From a checkpoint of a small mixture-of-experts model trained on Wikipedia: 256 experts in each of 11 layers, 4852 steps.
Below are experts of layer 4 (counted from 0) of a mixture-of-experts language model. Rows are named router (the router's row for the expert), gate (a neuron's input weights, with its number), up (a neuron's input weights, with its number), down (a neuron's output weights, with its number) and show model dimensions 0-127. Each number is 128 + 32 x the weight over its row's rms, rounded and kept within 0 to 255.
Before each expert's rows: a language model's description of what the expert responds to. This comes from a sample of Wikipedia text that the model never trained on.

# expert 59
or, er, il pieces. Mid-word pieces or, er, il, tor after consonants, such as tum-or, rhe-tor-ic, num-er-ous, grandch-il-dren, plus author and director.
router [ 69 135 169 156 124  97 137  69 113 124 139  96 110 103 139 111 137  84  87 157 114 146 139  80 104 148 101 135 121 153 140  99 144 180 140 143 141 131 151 128 132 155 137 157 112 153 174  73 173 118 124 163 129 116 157 165 178  92 131 165 179 175  67 102 150 139 117 212 140  80 127 160 186 115  52  43 133 135 166 122 155 135 137  76 126 158 103 133 115 133 125 111  77 131 168 150 112 189 106 114 131  47 114 128 101 104  89  58 121  97 174 124 181 163 145  91 152 118 156 144 143  94 100 120 143 123 158 177]
gate1 [124 131 113 142 119 141  99  72 117 147 109  72 156 175  96 102 181 148  55 101 157 107 143 107 123 156 150 116 133 146  97 148 129 118  83 111 171 125 100 174 102 134  54  83 141 215  76 120 122 125 101 116 129  96 106 121 122 111 131 120  93 134 125 162 124  82 148 107  75 118 170 115  80 175 126 146 121  74  50 126 142 175 150 116 158 101 158  91 172 153 123 160 143  57 132 175 149 127 142  64 174 185 104 121  97 147 117 108 115  63 161 140 114  82 140 169 139  79  96 134  99 110 110 186 113 138 159 150]
up1 [139 134 137 131 116 153  78 144  92 114  92 141  96 128 196 111 154 138  80 130 125 162 159 144  75 172 209 134 170 154 154  71 167 115 169 107 107 162  99  62  86 130 108 177  93 122 108 161  99 146  82 165 171 126 140  92 175 155 197 182 150 112 115  90 120 147 159 142 102 162  83 204 125 153 136  99 136  96 157 152 118 111 148 124 173 140 163 104 124  91  88 184 184 126 148 187 121 144 105 103 168 151 187 117  80 142 112 115 133 115 172 163 164 166 144 115 107 161 170 121 143 123  81 146 130 107 128 146]
down1 [ 46 111 129 133 184 180 111 119  83 121 125 105 148 118  68  60 150 127 154  99 234 113 136 137 135 179 135 118 135 104  81 150 118 159  76 108  94 161 106 153  92 166 109 133 138 184 149 135 123 147 102 135 188 122 136  96 132 177  96 147 122 170 134 177 126 137 110  90  67 115 157  98  93  81 158 101 199 120 199 111  79 142 121 186 118 102 122 122 147 159 144 134 125 111 108 126 120 150 131 101 110 126 106 152 165 127 145 115  85 107 138 186 129 147 128 131  96 144 139 161 147 100 218 133 157 174  99 136]

# expert 0
Word-final suffix pieces. Closing pieces of longer words, often place names or table entries, such as Sacra-ment-o, campa-ign, Profess-or, depart-ment.
router [134 187 107 151 101 111 142 124 147 116 147 125 131 109 128 178 146 100 164 138  42 125 135 105  94 153  90  89 150 168 155 132 147  93 120 166 134 166 125 137 121 151 136 121  86 101 136 144 175 193  88 171 162 131 125  95 102 127 128 162  78 190 160 152  87 198 111  97 152 149 123 165  38  85 180 143 137  83 169  80  99 167 105 109 114 166 136 201 118  93 135 122 111 157 153 158 129 160 194 111 149 182 195 129 120 128 123  98  92 105 146 147  92 133  80 122 101 137 137 134  74  92 159 143  87 157 126 114]
gate0 [ 81 154 106 142 109  90 144 174 106  74  78 108 163 130  66  97 125 132 136 127 139 135 128 137 144 143 205 141 119 204 163 157 145 112 214  85 141 125 107 107 109 185 189 128 123 140 168 193 152 111 141 125  76 136 131 174 137 157 113  93 113 174 131 178 170 139 114 123 175 112 191 124 110 142 153 135 123 134 136 134  78 173 121 104 117 150 115 129  62 158 188 137 169 114  82 152 122 111  75 145 139 151 151 150 175 139 111  93 117 137 117 168  71 153 113  74 154  86 108 120  65 121 162  96  97 141 150  99]
up0 [112 198  90  88 128 155 123  93 144 136 122 102 128 143 111 115  74 113  79 134 139 139 186 115 124 133 114 143 100 146  80 174 121 196 141 120 162 160 128 188 151 176 203 106 136 133 181 145 103 107 109 143 129 111 122 162  40  72 137 163 140 177 120 139 177  54 179 157  85 102 122 106 128 115 159  89 104 148 129 152 147 150 129 141 102 152 125 113  83 116 139 119 155 117 128 103 148 166 182 174  84 132 105 172 140 117 138 156 175  87 116 146 181 144 154 139 134 110 103 172 111 130 170  83 109  44  96  88]
down0 [ 93 103 108 153  74 123 141 139 172 130 135 126 184  85 122 108 155 144 144 138  64  99  89 120 192 159 171  31 165 132 102 107 106 117  75  97 146 154 100  92  60 141 119 144 127 185  90 171 111  75 116 142 119 109  99 144 147 124  85 139  89 112 113 186 111 167 132 111  29 113  94 110 142 134  90 153  94 157 111 129 119 122 135  70 140 112 159 137 179 129 102 154 127  96  95 182 167  91 163 114 102  54 139 168  71 166 102 169 123 138 166 113 119 112 119  89 165 131 154 149 147 138 132 145 144 126 151 127]

# expert 9
Infobox field colons. Colons after infobox labels like "Directed by", "Produced by", "Editor", plus section-heading markers ==, ===, and the word by.
router [ 98 147 155 121 155 172  91 161 119  62 160 162 143 195 187 101 160 132 142 145  94 139 124 119 173 166  87 152 161  82 111 170 145 127 106 157  77 138 170  64 138 110  99 122  82 180 187  65 123 114 142 141 136 126 136  65 108 176 105 111 123  92 159 143  93 155 178  91 151 121 149 118  92  92 144 155 142 112 134 143 112  97 175 127 122 135 119  86 182 157  87 101 160 150 135 100  80 149 166  42 108 107 152 135 167  64 174 128 157 110 148  84 147 114 164  82 128 177 124  80 117 115 143 135 131  98 148 112]
gate0 [132 171 139 141 141 115 113 113 136 160 163 131  84 133 128 132 174 136 213 121 146  99  95 169 183 189 119 102 154 148 126  48 100 115 138 169 125  81 135  89 118 126 179 184 112 134 146 110 137 133 140 167 154 127 154 124 121 159 111 117 119 151 119  77 140 138 147 138  73 119  52 197 117 102  77  72 108 104  52 148  85 115 123 143 134  67 126 150  87 109 106 163  99 148 127 125 137 146 180 171  90  77 166 117 121 155 124 108  94 131 175 119  84 118 128 121 177  72  58 134 130 109 126  88  94 134  64 122]
up0 [150 139 130 127 131 180 105  77 178 143 138 151 173 130 149 121 199 126 172 196 172  78 156 118 108 185 131 188 166 153 104  76 157 142 126 120 148 119 132  72 137 130 122 166 137 106 130 109 100 183  44 193 142  89 161  95 111 198 129  92 119 100 117 104 111 125 186  91  87 144 134 181  82 121 107 194 132 163 155 141 138 120 160 114 137 143 129 125 103 137 141 108 109 165 125 150 179 116 143 101 137 143 142 136 113  48 131 190 134 182 171 148 117 102 127 123 127 144  66  89  99 115 129  88 126 120 168 152]
down0 [105 137 101 125 134 130 121 202 207 158 108 109 156 141 175 154 116  83  72  75 119 126 227 105 164  58 148 115  65  91 150 148 163 114 122  88 106 158 117 106 159 181 117 160 129 139 141 116 162 113 145 179  90 110 169  70 200 109 101  71  99 153 139 141 137 117 135 120  94 153 106 123 134 112 121 102 178 112 137 126  98 145  91 115 124 115 153 135 175 124 112 162 133 137 114 186 187 159 162 158 184 137 165  96  78 112 102 162 181 154 101 117 139  84 118 133 129 127 128 166  87 149 145 156 110  80 106 136]

# expert 11
Noun and adjective endings. Word-final suffixes forming nouns or adjectives, such as -ian, -ia, -ism, -ity, -ical, often in taxonomy and place names; e.g. custodian, filopodia, Chordata.
router [153 150 129 162 149 144 154  53 191 151 120 115 117 190 134 109 150  90  95 143 222 107 145 152  91 191 104 166 139 137 145 112 120 173 117 114 162 167 105 149  56 140 111 146 160 147 114 160  85 140 139 103 124 156 130 113 123  98 107 151 107 156 132 117 159 114 150 128 106  77  98 170 110 138 119 124 133 134 112 146 112 163  73 154 150 108  73 120 128  56 126 140 164 130 132 145 205  79 146  73 111 120 109 132 132 178 144 154 194 146 142 149  43 183  86 125 154  94  78 107 105  76 123 105  91 161 120 156]
gate0 [ 67 125 101 117 109 101 100  98 177 118 104 162 133 106 117 160 100 103 120  70 125 178 152 104 141  93 173 128 151 132 170 130  77 130  61 156 201 141 129 163 136 151  74 155 182 159 114 128 125 170  97 142 160 125 138 169  75 157 142 110 142 142 151 103  80 116  89  93 163 195 111 121 111 167 183 128  80 101  97 154  99 196 147 171 104 135 109 112 108 137 106 147  57 107 160 136 139 135 133 104 170 178 110 152 139 192 152  62 134 122 180  99 172 163 174 139 121 102 135 100 122 105 167 104  89 120  91 120]
up0 [128 197 155  93 124 171 147 119 151 187  92 139 114 129 216 113 149 139  59 191 144 129 112 134 110 125  68 119  93 143 155 120 130 162 128 152 134 120  34 109 127 144 146 134 174 164 143 100 151 111 117 152  86 159 144 189  66 127 136 126 165 119  90 106 136 104 146 136 118 157 133 129 174 108 167 140 120 121 109 162 113 158 144 158 221 114  67 152 142 101 131 183 147 188 139 165 149 145 132 149 168 167 141 182 147 115 159 160  94 114 137 105 126 204 108 166 115 184 127 117 130 148  92 161 131 171 114 138]
down0 [159 145 118  54 123  88 140 133 118 116 160 113 157  84  99  59  98 152  97 126 182 124 140  91  79 124 162 103 141 119  88 188 140 100  85  71 172 134 138 109  80 216  99 126 100  75 136  70  86 114  96  97  79 108  95  95 162 149 159 131 114 104 142 124 113 163 118  92 149 153 109 152  47 115  72 115 125 168 129 120 128 132 110 131 137 116 153 103 181 136 151  84 153 153  88 162 144 107 207 126  65 127 152 139 126 134 176 104 151 115 123 154 164 111 125  92 106 132 164 116 153 187  65 129 124 149 116 129]

# expert 39
Suffix-like word endings. Word-ending pieces like est, ent, ense, ult, act, ative (Fir-est-one, Flumin-ense, diffic-ult-ies), plus California, year ranges, accented letters.
router [181 182 143  96 107  89  97  86  71 119  86 150 187 145  99 126 134 105 119 160 186 198 128 172 160 104 198 150 116 169 138 169 118 100 145 122 153  80 135 134 139 125 130 111 165 122 122 150 102 189  90 142 136 188 160 153 175 110 161 180 151 116 119 164 165 153 185  80 144 111 141 122 117  93 134 148 114 137 102 148  67 127  81 163 137 119 160 124 109 162 140 121 128 165 115 123 175  87 148 110 125 208  95 136 141 188 113  64 153  77 111 190 137 109 106 114 133 135  93 145 131 120 137 167 160 103 129 187]
gate0 [136 116 102  96 119  90 165  92  93 109 146 178 132 133  77 113 115 146 155 163 135 122 129 171 107 135 144 156 102 108  98 123 203 117 148  71 104 142 180  97 132 204  93 127 166 222 141 133 138 110 132  74 122 145 127 112 141 128 193 150 130  85 137 203 120  85 161 103 121 111 119 145 132 101 113 182 127  98 161 131 125  89 132 109 156  47 166  96 181 145 101 134 139 156 106 156 146  93 107 150 171 147 185  52 105 108  98 121 105 155 132 134 158 113 149 150 160 130 146  60  81 115  90 113 197 134 126 100]
up0 [159 140 106  87 125 142  82  88 195 163 174 153 147 155 113 111 138 162 143 114 122 160 173 167 120 105 104 180  69  74 103 116 143 131 140  51 191 122 119 159 149 158 118 126 140 153 179 160  64 120 157 152 188 199 128  54 110 103 152 137 126 150 121 160 130 137 165 113  66 151 168 149  83 172 107 111 141 114 119 119 121  85  53 131 124 122 139 161 126  82 113 107 101 137 133 109 197 140 108 190 138 158  91 114 125 137 138 175  89  92 103 158  58 114 124 153 142 145 130 120 104  74 137 111 112 142 137  94]
down0 [139  88 121 163 134 113 123 107 109  96 106 172 116 137 143 108 169 129 147 127 195 109 152  48 160  91 106 125 165 199 148 110 130 143 129 123 142 132  80 232 104  91 125 120 187 105 100 169 139 105 122 166 153  71 164  59 122 106 147 155 102 175  77 127 110  90 155 105 117 136  55 127 120 131 160  97 167 120 124  94 133  97 124 151 113 107 106 140 138 106 134 130 152 166 128  77 144 194 166 101 116  81 115 160 129 176 124 139 117 142 154 111  97 176  57 124 169 161  95 145 149 197 165 134 161 112 122  90]

# expert 44
Second syllable in names. A word's second piece after an opening consonant, often in names or foreign words, such as ra in Schraenen, or in sorrel, ho in should.
router [130 122 102 149 157  83  98 149 124 176 136 114  93  92 141 118 149 106 182  87  42  86 142 146 118 110 104  70 163 137 119 118 115 116 191 142  64  76 166  60  96 136 108 156 101 140 137 147 142 127 125 151 143 101 136  89 159 150 119  93 115  90 145  96  79 121 114 123 124 192 120  88 154  77 137 107 181 113 125 111 122 114 116 103  76 137 106 143 126 118  72 178  64 132 141 212 111 151 133 137 131 106 148 109 121  82  98 145 108 101  76 110 115 168 172 143 120 175 131  90 120 159  51 123  83 180 183 116]
gate0 [128 124 154 177  81 105 127  83 106 151 115 103 151  95 149 141 170  99 117 102 173 136 137 129 126 141 108 175  52 188 125  59 133 170 133 143 106 125  83 121 123 188  85 147 134 103 165 139  96 139 118 137 176 155 116 148 169 108  98 170 118 165 120 124  89 183 191  59 100  98 154 180 102 103 154 129  82 121 174 121 142 122  94  78 108 102  37 115  98 138 116  99 100 193 177 129 178 116 151 112 105 126 170 152 164 109 136 116 155  94 104 146 139 165 142  89 160 124 134 121 120  83  88 126  80 134  93 180]
up0 [122 119 118  89 146 125 129 142 127 163 155 178  68 192 129 126 159 115 129  73 143 118 158 150 123 110 117 111 103  85  90 142 128 162 167 130 113 155  94 132 140 123 104 170 114 116  87 188 152 125 182 135 121 141 104  97  64 142 139 157  92  78  84 117  79  48 112  80 165 138 112 118 117  77 108 139  99 125  85 138 105 120  71 109 110 126 126  57 145 177 146 155  81 139 189 125 128 164 189 192  78  92 158 154 129 162 129 202  89 140 104 122 145 152 119 169 178 146 172  77 136 143 128 132 163  98 167 109]
down0 [106 132 126 111 141 152 110  89 144 190  57 217 125  87 184 149 149 124 136 115 118  93  85 172 111 155  77 165 180 108 144 118 117 132 171  96  73  67 139 165 119  89  82 131  66 143 124  57  75  97 113 180 112 119 113  98 117 122 128  89 135  76 171 126 123 110 125 133 148 165 135  85  86 133 159 172  98 165 152  92 122 123 127 121 107 146 169  92 141  88 113 106 139 141 148  79 120 126 187 114 108 152 103  99 129  69 103  98 104  91 171 155 165 140 134 121 159  80 162  90 146 106 106 154 163 171  90 146]

# expert 52
Plural and verb -s. Final -s endings on plural nouns and third-person verbs (recognizes, attempts, ratings), plus -es, -ies, -ations, -ities.
router [122 152 144 129 108 162 144 162 110  61 200 104 112 174 157  85 141 151  84 117 142 141 104 156 163 158 122 135  89  64  74 129  80 103 118 174 124 148 135 129 182 175 125 120  92 135 122  86 125  64 123 160  71 144 165 135 140 125 163 156  63 102 169  97 153 123 102  82  77  87 147 127  94 120 167 107 150  96 143 108 168 136 131  91  91  72 111  96 121 108 127 143 169  92 157 132 138  95  96 106  57 126  99 163 155 109 144 147 120 106  99 132  46 175  72 116 139  75 119 178 115 120 129  94 118 101 101  83]
gate0 [108 103 144 121 120 131 136 114 124 141 116 124 178 139  88 145 133 158 129  42 132  96  39  72 123  90  95 131  94 134 158 134  90 118 141 180 137 132 112 121  98  63 151  50 131 117 112 148 150 106 113 143 106 140 148 185 112 125 144  41 139  98 125 130 114 163  98 170  96 133 174  78 101  98 127 120 148 146 111 146  64 136  95 137 174 206  91 114 156 147 153 164 185 111 135 143 132  70 153  80 177 121 129 114  91 102 138 120  94 108 176 138 105 182 153 172 168 179  72  80 128 124 107 117 138 149 108 151]
up0 [111 136 166 136 160 159 115 153 103 104 130 130 196 142 147 131 143 161 123  96 117 196  73 110 121 143 108  59 150 110 182  86 162 126 123  83 102 114  97 150 142 141 119 179 150 141 117 114 134 112 119 135 151 138 143 186 140 121 124 160  83 114  93 127 148 148 143 130 109 131 173  43  95 121 153  80 185 122 142 171  77  86  73 174  81 136  90 161 126 137  40 165 170 118 148 147 177  85 138 139 149 119 140 142 114  85 132 113 103 203 107 118 119 160 118  84 142 138 103 118  60 129 102  86 205 141 158 162]
down0 [ 83 123 175 135 119 108 118 167  79 165 134  76 152 120 154  90 123 143 136 119 192 116 118 171 149 172 193  98 190 109 148 102 184 147  83 149 125 172  83 166 140 154 154 179  89 114 111 105 174 127  84  73 160 137 119  92 194  96 124 111  77 118 122 141 157 161 121  75 122 148 133 105 113  75 196  83 152 130 160 126  91 116  88 119  98  49 131 134 131 139 112 144 112 162 129 149 116 158  81 102  83 206 110 163 131 126 137 148 105  67 120 118  94 160 119 161 140 148 168 111 111 124 138 130 128  64 162 143]

# expert 7
Consonant word pieces. Inner word pieces after an initial fragment, especially "cc" in soccer, plus Comm-un-ity, Ab-s-tract, Ch, qu, gr, count.
router [128 154 147 177 130 153 160 138  90 123 164 136  92  97 122  97 162 134 144 107 104 143  93 134 119 110 111  83 141 109 165  71  93  87 139 164  69 114 104  76 182 118  97  83 153 155 180 141 128 179 111 107 110  97 170 119 170  79 163 106 105 106 158  67 116 148  92 105 154 146 145 149 129 171  83 152 129 118 137 148 138 111 170  90  97 106 199 103  92 108 187 106 102  71 125 174 143  66 164  81  77 163 105 142 159 136 121 104 131 163 126 114 109 146 183  94 184 144 125 139 148 233 118 157 143 117 124 155]
gate0 [ 97 149 171 148 134 146 138 152 125 137 132 162 132  49  85 121 102 106 139  87 104  78  85  84 144  60 201 146  80 170 144  49  62 131  39 157 132 132  91  90 133 156 164 141 118  99 119  90  81  98 108  93  89 144 160 163 138 134 193 152 153 108 125 118 147 125  58 135  59  93 189 150  90 140 117 124 157 126 116 159 144 125 163  88 140 168 146 138  85 146 155 149 149 108 140 127 117 167 137 152 100  90 147  97  91 100  91  89 183 148 111 110 125 124 142 149 110 126 160 138 140 110 160 149 166 105  95 121]
up0 [156  84 104 134  94 148 117 215 113 116 173  73 102 159 133 160 120 115 104  81 105 137 127 131 118 152  68 154 124 101 108 134 145 113 128 178 208 126 137 189 134 151 121 110 189 135 218 185 149 151 124 166 139 123 106 142 102 186  74  96 119 190 102 114 147 152 117 166  89 136 146 103 104 157 131  75 183 122 144 133  85 125 133 114 105 135  97  87 196  94 101 125 173  96 125 147 135 134 113 104 233 111 105 112 147 111 154 147 141  74 161 136 150 106 115 121 106 113 147 131  85 136 123  79 109 154 101 138]
down0 [131 154 113  84 116 124  71 174 163 129 183 118  66 103 108 163 111 146 189 182  82 135 109 128 179 117 168 109  92 129 126 135 137 158 105 148  97 146 130 114 185  95 125 124 121 136 142 100 134 157 103 130 127 193 179 163 190 133 162 144  83  96 120  90 145 145 109 139 113 103 127 117 182  60  59  88 118 183 131 143 165 107 127 116 151 131  78 164 138  54 125 162 137 163 165 156  98  83  81 123 165 130  79 144 179 118  93 108  87 131 161  71 141 141 104 201 112 123 142 139  85 116 131 147 153 118  90  94]

# expert 19
Numbers in tables, dates. Numbers in tables, dates, statistics and coordinates, such as 26 June 1949, 14 (6), .630, and 4:00.
router [ 98 140 100 157 111 150 137 135 138 141 101 140 117 182  94 102 130 148 126  68 136  70 174  90 148 152 117 167 138 112 138  97  72 154 123  95 145 135  93 136 152 115 140 111 103 103 156  96 101 100 197 135 161 159  13 117  76 124 112 117 106 147 104 146 128  80 170 164 109  75 134 179 172 110 153 158 117 138 104 116 103 180 144 156  94  92 102  98 156  70 151 139 136 133 138 159 137 158 163  86 144 158 150 160 139 127  76 125 136 116 120 136   0 173 117 151  84  76 129  95 132 136  96 123 108 171 140 147]
gate0 [125 172 122 165 209 136 151 133 149 100 126  72 117 146 177 129 100 163 153 149 129 158  95 121 110  86 126  88 152 139 146 131 164 146 136 148 139 165 126 120 141 142 114  87 105 171 113 121 166  97  93 147 129 106 114 161 114  66 145 179 192 108 154  90 102  98 144 127  55 176 142  82 136 151 154  74 161 133 177 158  61 133 129 175  94  83 126 131 165 138 143 162 154 136 137 121  90 124 210 146 174  58 100 186 108  89 116 117 123 151 139  71 149 118  86 128 108 133 119 157 190 100 110  78  76  88 126 143]
up0 [135 167 105  85 101 147 125 104  68 160 119  98  90 124 127  99 125 130  91 127 156 144 119 124 176 101 224  75 117  98 103 166  98 149 124 137 166 116 152 139  84 117 221 117 113 142 113 140 145 129 125 109 117  96 152 142  94 124  28 115 140 179 161  86 158 141  72 110 179  99 153 176 146  73 113  86 130  91  77 139 194 183 157 149 155 134 113 128 158 117 147 111 121 118  89 129 107 163 149 142 115 155 128 129 152 150  93 102 173 155 157 203 182  65 135 118 146  91 155 111  91 138 156 122 116  96 124 126]
down0 [123 113 136 111 110 136  90 123  80 162 154 127  99 122 141 155  97 114 139 104  44   5 110 114  79  99 131 106  91 101 149 132 135 168 157  81 114  78 137 131 106 112 164 117 158 121 129 115 109 120  79 101 108 157 123 113 173 152 102 164 124 177 138 170 104  57 157 170  76 131 171 204 136 116 135 161 134 104  82  70 140 156 122 174 104  99  96 188  87 128 147  61 131 138 144 141 182 123  97 130 146 166  82 106 117 116  94 161 112 161 103 110 100 126 108 163 123 105 120 107 132 132  85 118 157 132  92  62]

# expert 20
Commas and include. Commas in lists, dates and titles, plus including and include and word-middle pieces like ct, et and lect in expected and meeting.
router [159 145 116 103 141  94 119 120 118 117 194 126 137 103  75 108 116 129  57 154 163 110  42 198 111 150 146 104 171  79  88 133  80 179 155 161 108 173 113 133 186 120 102  99 134  97  93  82 104 152 105 170 115 143 147 101 142 108 115 160 209 103 107 175 127 195 172 154 201 118 128 155  66 162 125 125 142 149 126  88 115 127  75 133 127 141 125 102 158 134  88 136 133 120 143 108 154 147 150 140 186 132 119 150 125 112 110 142 131 101  75 122 133  71 158 161  68 114 189 135 169 143 138 132 159  86  99 111]
gate0 [109  93 155 108 151 169 104 132 149 101 154 161 105 122 125  53 120 162  58 115 115  82 111 140 134 152 122 118 106  99 117 140  85  89 156  70 175 125  87 148 153 156 143 127 115 157 179 177 109 137 112 111  89 135 134 142 146 148 169  81 179 143 145 111 119 169  81 100 147 133 106  81 113 111  53 157 115 166  49 144 180 174 202 144 110  85 168 140 122 127 148  67  82  52 147 125  90 119 128 129 157 107  90 140 142 112 142 113 129  79 164 168 146 101 111 117 214 105 139 123 113 149 133 125 164 132 161 167]
up0 [ 79 127  80 109 118 131 102 110 138 191  60 114  87 103 133 206  67  58 155 123 125 158 135  75  85 128 150 128 158 117 132 184 178 136 114 155 102 126 120 121 110 168  94 123 115 115  35 123 133 204 102  90 152 104 111 132  78 123 160  93  75  90 101 168 135 127 171 114 131  91 143 118 136 131 109 147 132 115 186 150 136 116 110 125  74 186  60 118 109 101 154 133 146 154 186 113 140 131 124 109 127 158 140  74  79 139 131 101 114 110 102 104 117 149 132 147 124 189 114 106 111  90  94 188  96 126 170 115]
down0 [136 146 129 108 181  94 145 119  58 152 105  95 119  64 122  79 133 145 121  69  39 181 110  84 132  96 140 105 147 121 114  85 108 156 109  76 125 153  39 137 120 130 130  78 122 180 150 131 130 118 154 180 117 157  98  80 184 129 144 130 104 114  93 130 170 108 118 123 103  80 190 175 152 140 141 136 125 177  67  77 123  79  88 116 130 128 133 113 150 119 148 169 146 176 137 125  71 135 124 114 127 110 140  70 134 169  76 107 120 118 130 171  63 148 163 123 121 133 134 131 141 149 106 149 165  86 107  68]

# expert 34
Name-internal syllables. Second syllables of surnames and names after short starts like Ha, Ga, Ne (Ha-us-chka, Ga-us-bert, Ha-y-ter), plus y, en, ur.
router [187 169  88 119 146 119 134  56 160 154  91 123 147 116 188 123  69 100 127 178 108 121 164 163 121 155 155 102 142 130 126 155 154 103 125 109 131 105  95 130  96 119 121 139 109 167 130 140  87 137 152 115 103 141 160 103 198  80 103 164 189 187  99  81 164 110 125 180 184 135 158 135 209 143 139  94 108 163 115 130 131 154 103 214  88 150 162 110 126 104 130  95 131  97 146 139 120 134 126 124 166 110 120 163 137 145 160 119 161 151 178 159 156 135 108 130 163 163 134 155 209  50 119 107 157 159 197 137]
gate1 [206  97 142 167 111 113 164 183  66  99 151 139 109  90 104  32 142 103 195 127 133 123 137 164  90 104  62 108 152 146 113 103 124  91 197 113 133  98 132 108 162  89  97  89 173 142  89 135 130 133 150 130 112  91 117  91 134 126 116 108 143  85 157 127 167 140 130 102 128 219  76  93  91 151 127  44 121 133 124 187 141 139 100 106 114 147 133 135  98 115 106  66 113 131  99 144  94 161 109 145  86 197 133 173 156 110 107 137 142 111 126 119 102 112 147 149 157 130 136 146 102 117  82 146  95 138 111 192]
up1 [122 138 160 196 128 152 102 167 141 110  62 163 196  99 132 103  46 108  72 165 105 133 106 174 145 149 133 137 176 173 138 102 138 112 109  91 211 136 155  72  92 131 126 101 164 157 101  98  72 135 152  93 139  71 139 125 119 130 121 131 102 136 140 127 143  99 129 147 115  88 124  74 100 134 127  92 156 125 113 174 133 148 102 159 116 194 157 156 205 132  93  77 157 126 134 100 109 105 220 127 160 122 145 148 159  92 105 114 178 147 141 160 152 131 121  91 120 116  99 146 166  63  97  97 130 143 158 135]
down1 [144  83 166  82 123  76 154 103 113 163 126  70  84  81 153  86 112 124  73  86 105 146 150 124 136 128 158 128 154 143 119 100 132 174 129 158 159 113 154 156 145 124 166  83  84  85 143 161 143 166 114  98 138 164 113  45 131  63 125 100 124 126  94 128 138  95 142 203 108 142 128 195 114  90 111 147 100 112 152  49 137 203 141 144 156 139  95 129 155 104 170 134 112  93 157 140  86 119 203 152 162 163 112 181 161 173 127 130 159 116 166 145 125 101 106 108 147 106 139 183 142 147 104 156 103 110 195 110]

# expert 60
Non-Latin script, endings. Arabic and Cyrillic characters and place-name endings, such as Raba-t, Arab-ia, and suffixes like -ization, -ment.
router [129 144 125 125 172 116 165 101  99 160 133 153 172 121 141 206 125 105  88 128 124 126 175 138 124 145 152 142 101 160  93 108 121 108 159 132 135 103 139 151 115 148 112 111 101  95  99 165 167 130 106 174 163  81 171 135 103  95 107 174 100  99 166  85 139 123 139  92 145  72 162 114 107 100 183 202 109 156 144  80 130 146 168 158 128 106  89 195 150 184 117  87 100 166 140  67 137 143 175 112 119 135 175 143 126  86 129 149  83 183 160 155 129  85  41 161  63 109 131 121 148  98 173 133 201 167 136 113]
gate0 [ 79 136 124 150 165 164 155 127 138 137 151 165 101 147 132 148 204 139  76 211 114 132 163 138 132 143 159 154 139 164 156 103 116 173 125 168  84  52 117 157  76 160 167 128 122 133 129 173 145 138 110 110 129 128  85 145 134 128 132 167 172  45 138  91 133 115 156 166 174 142 114 136 138  79 206 132 129 103  46 120 182 175 116 203 107  73 127 179 119 139 189 112 124 115 123 186 152  88 131 146 138 162 117 165 101 121 125 121 121 102 149 128 162 131 134 154 182 151 109 108 169 135 129 114 147 168 131 169]
up0 [ 98 140 146 106 198  87 133 116 151  48 172  82 115  84 128 175 116 178 106 121  79 193 120 122 167  81 144  98 180 135 124 108 145 104  53 149 144 118 175 142 196 148 125 121 106 111  74 136 163 143 129 148  59 115 147 143 159 128 143 115 117 125 129  91 114 125 102  93 143 105 142 141 130 139 151 147 166 112 159 124 147 116 138 159 150 161 174 190 169 106 214 112 154 145  99 129  85 117 110  30 162 150 112 104 118 146 186  94 148 153 160 132 157  94 108 159 142 147 201 135 135 150 114 152 122 102 137 140]
down0 [128 123 132 169 127  94 173 106 200 136  77 119  74  67 131 134 114 128 120 121 126 182 105 186 112 130 139  96 147 123  97 163 121 148 147 111 139 102  71 121 127 141 104  97 113 137  98 107 134 108 109 171 154 159 117  92 149 130 136 107 172  79  96 105  85 172 121  98 160 134 147 165 129 121 136  83  65 123 144  48 148 125  80  73 115 166 116  91 129  41  86  86 114  86 194 126 162 135 100  90 102 144 115 109  75 106 141  94 147 187 177 168 148 137 161 157 125  99 102 129 136 102 113 133 217 166 108 137]

# expert 17
Numeric table separators. Separators and numbers in statistics tables and semicolon number lists, such as |, ;, 0, %, −, e.g. 860; 610 or 42.51 | +18.06.
router [150 158 117 137 141 102 101 153 104 102  96 155 173 134  62 165 116  93 120 111 145 115 122  95 145  85 167 116  68 119 180 192 152 105  91  83 120 171 172 112 128 117 185 141 138 114  82 104 133 197 132 130 125  92  88 103  88 130 125 108  99 133  58 114 173 130  94 128 132  98  85 143  97  79 126 107  97 117 152 145 125 105 165 104  94 109 100 172  59 164 105 141 103  86 111 107 130 188 115 150 116 145 119 148  66 123 130 101 204 131  67  88 139 126 127 118 165 114  51 133 106  95  91  95 185 162 108  91]
gate1 [107 110 220 119  76  79 117 169 103 133 112  73 156 173  94 135 138  83  80 127 141  99 144 124 145 162 138 153 160 108 132 127 127 143 105 142 157 183 156 188 123 113  85  99 147 129 112 155 106 105  84 157 149 168 158 139 122 120 104 155 148  80 138 160 153 163  98 106 168 119 182  75 145 111 175 117 130 134 187 155 160  75 110 114 132 106 114 113 101  87 123 198 114 185 145  95 153 131 166 165 113 100 115 185 124 161  95 187 114 155 168 172 117  81 160 117 197  73 114  81 191 118 114 113 105 132 124 114]
up1 [147 127  47 127 155 135 128 121 171  77 125 219 151 103 163  90 156 114 144 116 171  82 165 117 106 151 134 108 129 158 163 104 197 173 130  99  70 104  93  93 137 128 162 181 142 127 138 120 143  90 113  93 101 104 124 106 100 155 124 103  54 159 136 124 163 132 155 129 139  75  91 139  98 180  70  88 104  42 162 123 175 171 116 116 142 130 116 117 157 126 122  77  96 114 153  92 111 110 110 170 121 128  85 124 120 113 116 113 158 119 133 128 130 203  82 121  62 150 155 171  98 148  86 112 126 104 158 169]
down1 [117 146  69 156 127  67 101 110 100  38 104 133 116 114 125 105 115  80 140 182  86 165 103  32 123  96 137 115 102  95 108  92 139 176 177  49 171 146 160 124 131 144  86 164  81 150 123 120 167 158  96 127 102 132  72 157 108  62 162 134 127 154 162 127 123 123  95 122 133  78 144 154 138  69 142 101 114 149 127 154  99  93  89 118 158 104 103 139 139 162  91 169 133 104 123 169 117 168 162 175 109 122  89  96 120 153 148 165 126 160 129 127 145 183 144 194 150 113 146 151  95 106 134 101 182 176 112 135]